From a checkpoint of a small mixture-of-experts model trained on Wikipedia.
Experts: 224 SwiGLU neurons an expert, 2 picks a token, a softmax router.
Training: a variant of Muon for the experts, 281M tokens, 8588 steps.
Below are experts of layer 3 (counted from 0) of a mixture-of-experts language model. Rows are named router (the router's row for the expert), gate (a neuron's input weights, with its number), up (a neuron's input weights, with its number) and show model dimensions 160-319. Each number is 128 + 32 x the weight over its row's rms, rounded and kept within 0 to 255. Numbers have three digits each.
Before each expert's rows: "gets" lists some tokens that make up at least twice as much of what it gets as of all text. This comes from a sample of Wikipedia text that the model never trained on. Tokens count by the router's weight.

# expert 1
gets: "1", " ", "0", "2", ".", "9"
router:184124104125129093156133122161120112185156251126095131145186163134149113095107095173110116149112110159117136183166043131135146158155112089101118104131092116167123131147156047110135103169143152139171134088178116049203147149081056147142117069092155121163110093144122092034103083152138108102102178139157127119147124115153160119156161146177118117089120163138137169133138148147162136135148115089075155157163184113117121116120149157140099134167116087124158134139123137126123060155111091
gate3:109115078190143166068143118116100100094083085095080131159144118117168148146159101101116130127147117193102128100121147170092109078095070180149152144072127128116182132154095111096171142081140161146124032133144151163093151117143079121177103201113111095102129120107157145155132147106146150202115109118170131103149113119070137148157103119106150133139083057075086140141108186117126105111112119186114139186157120100162070125154142112096121158173092145184111121070133125166139140168125175
up3:112064156089114135142116137106169108148145104089132116101046131129129153139117119131133115121090141080126131129102078114133157157120100123191160121117050141187179070180131129169130149155148065109094142095149158168155167189127134158147140169127139137130153136134089109133131090147068152161086155137092098137113154166093100142111186062110112158100115135148155117163194104131070128116114138161121093155121142155175122148140095091164106130094030093097126152124112116141170152157080137
gate4:193154083091146148129100169134100067151199139138128086140161073129126155105119099114171149192133113143123136148051119101121079164117143115104092155105134093164150139166081131155101182116153101120122094137151114177190156127119126102093122131127129132147152144109097118126146104144133146111152123186129167155113148090134173106153101065155190145100137053120113098082135164118103116083131119090145181124227124089139142188184143104126177130126146143126089127101119075049184115144139160
up4:117141098146194138138098111105108158127099102055155150104154123080145116101140162125173085094109207139113106088110185081102146101107164065114116154110152122156123117084133136162071148161086118154103115091115113121078113090127076132117152120134146180147192115146109148095094102175160144146123141128150160203126104103103153160165148169116159088122106140151147121109112125100089165148104145140144103146158115095074143136112147115155143183073097156167086136113148099150126117073097092
gate5:141108089138211184141102181126115092140100160135174126124156122115107195121137163065163153164192166104191140100152100145152120094194132130106107112132133195121084131123122154122156081135142196097119091166148171126098105167162214082121135165172156107093090111051144090071098124173121090131058133112093141159109132085153096097154093132118120146111155178099089163121126124095122121126152103108207148113174119112101117106170110128103083153061100127183134127160141131113107089103075107
up5:128096135124161157105135131126075135198135120141087224166105140101150156108112114113143068129120108087167172104153091055151104138149138127138148129136135156109094127164162143168129104139118153171132160062162113177079134111161106118176148145145166180116072103134164139146175177126123119085101085097087171160151088105143099130191150194113132131126182138100131106196160063133116132084128084071151137116141137068143095166142157089130091112109110088166130162113169103110176148103112132
gate6:150140167142195151101130138116167152114108116135079044118080139116154137119154164188128116123135173129098194178129135185180159182111145086065144125158117089152124191142065124094092100049126119112124139111107176156149125150217114119105178134083090187135215093177120146116152151097154169129116158122123144132174111126173113135117148137156117117057087137073150155123119143120106174109114112164143105102127138091157110134096153121169144103173148135082131156132144159114132090137110130
up6:147163116080101169095143141145146141102147219105117149127123165144141077129107094196120117092121111110163132157156132152179150114112037102120100143145162139126142116107101085178097153188090120108086161091194113055103164097157076066093125096215141112156107130125113152117121083171136145170130124129093108151152102134118137136098042077185120117089076096101100088099164158155121087147135108125091136172111117092062119153077125141065122178110147160098053179162122190164128125086112133
gate7:140125120132141104130103095103164131169092150104131169129093119169193099121123104116114152117171150112113142122137165088062134115198162093144135181151148110121113163134118137188130139113154076150150099124126157084132147133045138067086131150132140110151118094139115134152134166191132143137119108151115141076137127124103149105153110138129178124166108126121078179133099138160082172200138175155132136055087159093091128161136153193125130112139114100148116102097179063081134082122110116
up7:098141136141134132114125125153094107064160109113147146111159157136163157143101140095152149077130095131144121213146072055142134158096091154133163195115131188116134132090124152082109136148087026105159138107110034142066142134162118160130096173144121126152058154100071098163120150057105080136076173101090124093075145107107115106163084145125164120087111139057097097151103161164136157112156110147057102066161119128188126133084182123121103167161117149152104140104099111132063115151150086
gate8:181121112105109167156048059111124121205208139132135160110109152115059098108148135126116113111104113134161127152019084145093067161120120149144131150119152109094203183146135189103130127144153156171052122087156122141127101153132195108069091114186119118123127144129107102123159110072120163116103157145123103073092097170170133098159148120125124116151138118181151158100219134158083128169162125181160142124099136158139174138199139116136174111126131177093129072171129139132084197146093081
up8:200120152177157101161094104109192111146150138139092137145169177101150124173130188158178149185198130105139127091179123166123118143139095113149149161182161113138142157162185144132114101165142146140104114188091086116147160157150150134146106080106191109099175135078153154127136127092167106119106150075118100119150158125142078105106140134154108096114176146128114099158093096093088180197079162138164101101086143147139082122136112132149133106120105155140108078119141161114134072117203133
gate9:141133120102145076184082119111130057083134148119172202167171087133146158121127100159130138163142195106147115175140139086153110129135159110041172128135118091079116162098174125108128159163067105103139134134115099074156150107088128137140127105095059159127112157151097082145113113116161115115176119136129148148150152087132147168184093124146100129162086096107130117057155175140095163125102195145094111119124181153140161157135137118103163169159092107141089186091185103151167202123109095
up9:186129164153085134126078115162132174144135066178073097095127146098120141140179179038108120165220140192120138121145128116156109132202080188095098140124124143082155125075083147152151156106193141166102093122075092159148148158107151148155129151199106169112143107133170118097119118092124148144107115121087156135087087158099132125116133081140220224131169125105121109161136090098150134095124086104136140156112197038140118123119139136084153128091096108101193095094071151079099145068124114
gate10:136123149136058110157145118113096201125149153171156113151142122114096162147128082164104152109137127120117159112116132121155084163138068070092154109103137101101143100168108143140144162085139163140131145072090158157060092159084122164099117134158145187123092132159073139101164166080158143109101092124049086217127115102119146124167151144162100098085119129112099159189088096107153133159101154139116130087140135115118132144168128135181103155136124204075040160113204112108143097172099084
up10:082125119097154127134062110139123126052148114146114120136091141178136169087141135113154113171107104148113084136168121151197128059147182106125140156187080149095154103118122142132109099139131138080150146165114071119185120159155193101137104113040149150133177110139150174120111101087121146176151130162112148076117131139138144137104116144156171132153134133197102074143092184118124171104083160167200096100113153194155163116074079147123153135162174105171107065159110122157208141130091128
gate11:138137132148134085135149127178074197091148085142130074101082193149116100145121165147082117166179118107167116189106108156118167193146103111115135142099074146082069139105100123131104111105059133138085170164199102136166097148155112173098049156108101146087156039118117099138165118154151132163125159150178084126140127115150146153124103100125102190135134142188152131070067171137121108120119099110130127111151138126072128084149097081099123129163146115121098150070071097147109149183135150
up11:109144148093106122119087134140092153163100081123150091119109138115138110166137180146204201150137153179122160151126175129102197138118161121156057096133128119113116130094053145121105097135152079173097136191120129184085157124067128122143116129081093204107113137102136180080200118115104132062162128150117132140045083123133135164165108086179122087073128170124095167168081154153120140118145145139144105133148141097054167147063129129131089067109179135056081148206119102204109097159140151
gate12:061118183112174131132124116150153078105089177154111166190085085165113187167123104130156136140131082135124071160116162066112139087128061081168150120115061124148132166109080187114115130069147094140180154164140141107153109111140118122100107079165137121100124123156144073162162114098105134161118141170100148178120132116181117145130123168171176081163130171114113169117132086120109137116092134121096122160119160183095146061209202152129168159082106169131136108136093112072131117134128122
up12:112131135155157108150117133063145163120137130145110161117139128150161094091149109189083063141102146127130135147120136143107151164121209107153171078172165123160150142074213130171119115158118133109097051167139115134106102183199162123112102098106134170131205153139148066155098131093112083176142092061086184097088115180122144081111132150190082134144109127169170161147175067161137139163056111064070135110125150090123123112131143130091116136078177122103137069173126150037171170121114193
gate13:058109062105125111116111114153142124124115151159070122185121164149157141132106132126145100121085208143181165162115141153115174114140099172119116174046091156097190126113155140084096144176158162113127092080131165172100157132059120167136116167209092169147147043085099188105124111101139148078147126117107157167088084163118086141156148161130152107177124086128129134202127126078143080075154137128087115117083097148178109116155154100168092155089183110118128081157144120108119124145136132
up13:201131149145119109096109105120112112101155146123093165136149110077159185113100169088109152180106115109142174097110091127094147144102135093181144130080172175083037131064128159129127119109133144146120129125156075081147161114073092129137142103151119122049150100159053152178091105131185095175046133144084159096103099129126148109162170139097110136085118184135134013112063150195058141132118127108136148124091123151136151088132134154111125096095130086138149126114102079133163176144159123
gate14:137111083164109147107146081103124118141090119177112076140158129121164158145132167177092164128120122105142136127130068066133233102125111119139103105111088104143130145152142142057129121100125166147135102122125100153165140115156115127185138124124065074092146174136090133172030094124078160127091118141054133059166183114150178135164117123104125139136112156088104100149137210114147158097165114153149196102104083128128131108172118164145133095103189213094067082140114140039147094194128164
up14:134140134102108136090092164143077131113095109041047177146142070203152116114154145102140112115143074128151124164149210124094179104094137141129105089117157128128171113091075141191153135159200102161124097164161134071143125115111125137157141067113163106142112165076141112185112129171131147163088100177057111147113144109102111122197101202139102140113167123124155149148076032129185159163131163099112099113190180094111187128159107110177137144087116106109183221143139094196138127176075166
gate15:147119158089115100177149171135081151107122123117144112115094103070185172126149133136119121119130161185133169121072081161170071147080100111143134144127099114072127078137157151104129140154154156143108112146090157045091148127186115137124122087155118136129192087083086119136120092143156120131116114109110124130095150088072085124082049134108126140134171135110147126069132183109173111132125132149121130097207068071138091150127126116145143109119098158086107103036151155136123185139140156
up15:148088115101121184145157133100122140148113088213120109104139142181139106095082100133130160119123132150210133169033098072132138157126088098109178080180161114157069120175133150102127106170091076145134130188080130169135157156168096119162112080142109137137124111089139155095053102158183162123116098110120045104116140140052105140207133107132148087083144123141120106116109075139144094086164152180131127140177129159119157128130113108094111145104094110168113138127142158171089097150105107
gate16:136086123131044163164090127129152125148127087156151177098139176151130174162131172124134138070131142136069117117048118125121159100170138133153182164148110078145104116077124117090156078096157128111085157153124124122089120106109139109072113128093199158147119147120125131122172123155112118182170169138144112173145120186114131131148197129111110124111137136155135127132136162166081123145122064140109080170097093166130141141076112096123120180164173130198122127170179083132128118092203074
up16:108133093125194072083172146115057203130112102191088106142101137135113091135132136164098113155087186162142137163148139091147099124178107112133101063131089086113104143118086117113125136160122138108144168108139144130131084148140100136163093162167135140156068143109138137169094130138096151124147143117115107216119123127118095143098132148168133150038051101109097130122162082133137133108145140091091159113125145168140093147110165099065155134088116071140129095158167117122142107158096117
gate17:146137157153162127155176076107189078155169103166129067127078134132171111133143152149160120149144192136146128090123072175148091123107208048146150121158131031187150139098079099113160141206145122139109046171102139093136162147162097114093180089142127135153118101101104150136150114127138157157186142091176161125100110169161073127130129127055169071139137128111106073137082148156189129066112132172113168168111114153162135118080091128125097122129164128152167138132128118066129188118137088
up17:140141107158104174088100135119139154164146109138145138096118153119111099098127146157099098112178138141091182143133115127135093099101167114186030121112164149118142155105074145130112154149054138135167127139124128134088143125131174139124125166217147118144146074161154082161163147097110112138084030164091175148159114140114114069088137113191130120128128171116153114147193164135118209127135135115212053128149133165151136093141110081128065188118108152113149100145089140092111135198182069
gate18:161174112155142165109103101109134079110139026171090142176118143091122106143186173106157155100130128162130141127120156101140103157142109097149118117212102125116150153114114126122083158113171130096065104066108102140040133134159069091094157045107093176059126126078195166114077115099157129154083111175146181163128132128145123068097159149069181158189096117145072146149093097137188074150156112083153167107144111121125113115117092094135134111122151156119103104126163157146074125069168162
up18:168070067156103170156089129104108090136056142115147086120082092148109164108068110161106100100140135172130138149113080112116137104055088113144146137202115118132183100136088130135223107113147131109173152146142112121166102126074072210127103130063152120124123152168088111153143150138165179190101174129095151054131177172105120134147140043077138212098170143079157165160134094128189122135156095109101145118106186074097102106111120153116175144091094070088165131141070167082113153141090062
gate19:141126128125160100161173077112124159118128135096132140106087137160117137112121095103096153097115128169094096139131144130163217053121108119122119196124135095141067163110122099168133125127123077161081128116092157169125101148158114114131162119158108175103063119177146178105140140131135091105074160064158146158165049164116131154159121111160119113136136122087044093115153098169124121135148124086098128110151088186135175125140119114144110131116139123170119148126095082144107113091076132
up19:172094103094115099162106092074105124138082103133171117123160096121154090107132176114113134139179143085188133098142148115125096149139137141122075143124140222122170144103132184094103153215112142202172035098130119145124140158122151073148102155136086147148160106094189105139067087171123113132130097084091098163119152130102123108124130121104118110159155119103191178140026176188091204152119144130130150121109159118094142131128150116147150127159115123176161085110181179124148105111152089
gate20:148121183060129119131132114155130110146085120153208100113101099142103118185140069131115046149161120153144114143121208168189084129067154113136129092087121135125140096127169111121117103163184127155074093085087180102116142136144091107136132162158138123141157182126128105136049187167165126161166182132191114143155142130138134157131089131120140134144132167174101189103119093119148135125080111177132104187136081153121146123132098083161091119141124178124123133103118176183117095134133044
up20:088107115075209125119133126141131109148153106121129156174092128096172162127143101114075129171100086134122169114083165138104183134141106112091099091122150120094174091106156165133092083113124116130101144153163147130120109122127116210089159114139127083126109162084051083066092159132127092075112159135123110180170132129135092143156147108141106099129157161094129158073094081088101058198184122122166099140127204129110131140163113144210144148176112095098137119158167124152133135106164084
gate21:193150197097107097131078151206110141140153135123097108140154173179140097158114171075128093131103113136146079034157100091145131119103172108096120100165161165199097148179152125105125111132112109135151145092071083114175153111156142084123147108142130124099070120123107081127129085141166143184094212141117185104116093124072137083101122086112193136168146122130171124072125161166112136121093122105128160105140103088208161100092126173155083113167137092107116127071135109152166112110133165
up21:123144183094083124154140195128085154039187134105063116106143126126093109198102125130058150166113112141130189177071126075175101103123094169168113155102153157121082124084157088148042121129103131131162101121110124120180126099104114101050107114140076174134128189167140133129146152127135089100103128133089135094116110076172052138121131160101067133133156154141116160120139105152113106116152160117130130101091106110144132171146116132134167070098148070115126120166160054115111137135104117
gate22:137138170156074136122151138051081129134141113155117125156125171126145113113144177183127058086117082193140179196129099163114068167127085110134135170110158137097113115158131085095189153153129133137094159174098131107132188154160087112186131104066113089115134116169109107101127113099119117182162135136199096087161137136155132116128134086164129153073183176140108130091147109175115163120086138147142149038130142139128143180123166137072110153133077116078143151101145154132113151144007123
up22:115107112069169170163159177069138129154065102125133123121077140112123143117080154129126160111068109092198145082122112122115084139149159155108145096096138151092078126096140089082165054116121122142072186121129137139144113182120110113130121144139168138080084157117131161142151158095171118106156163136114139115079129118088116113171135076129158166168096128124149120142131096081137071128129143072185096085082171132117116182202140117146171122137122123131170061092159104107117140115178116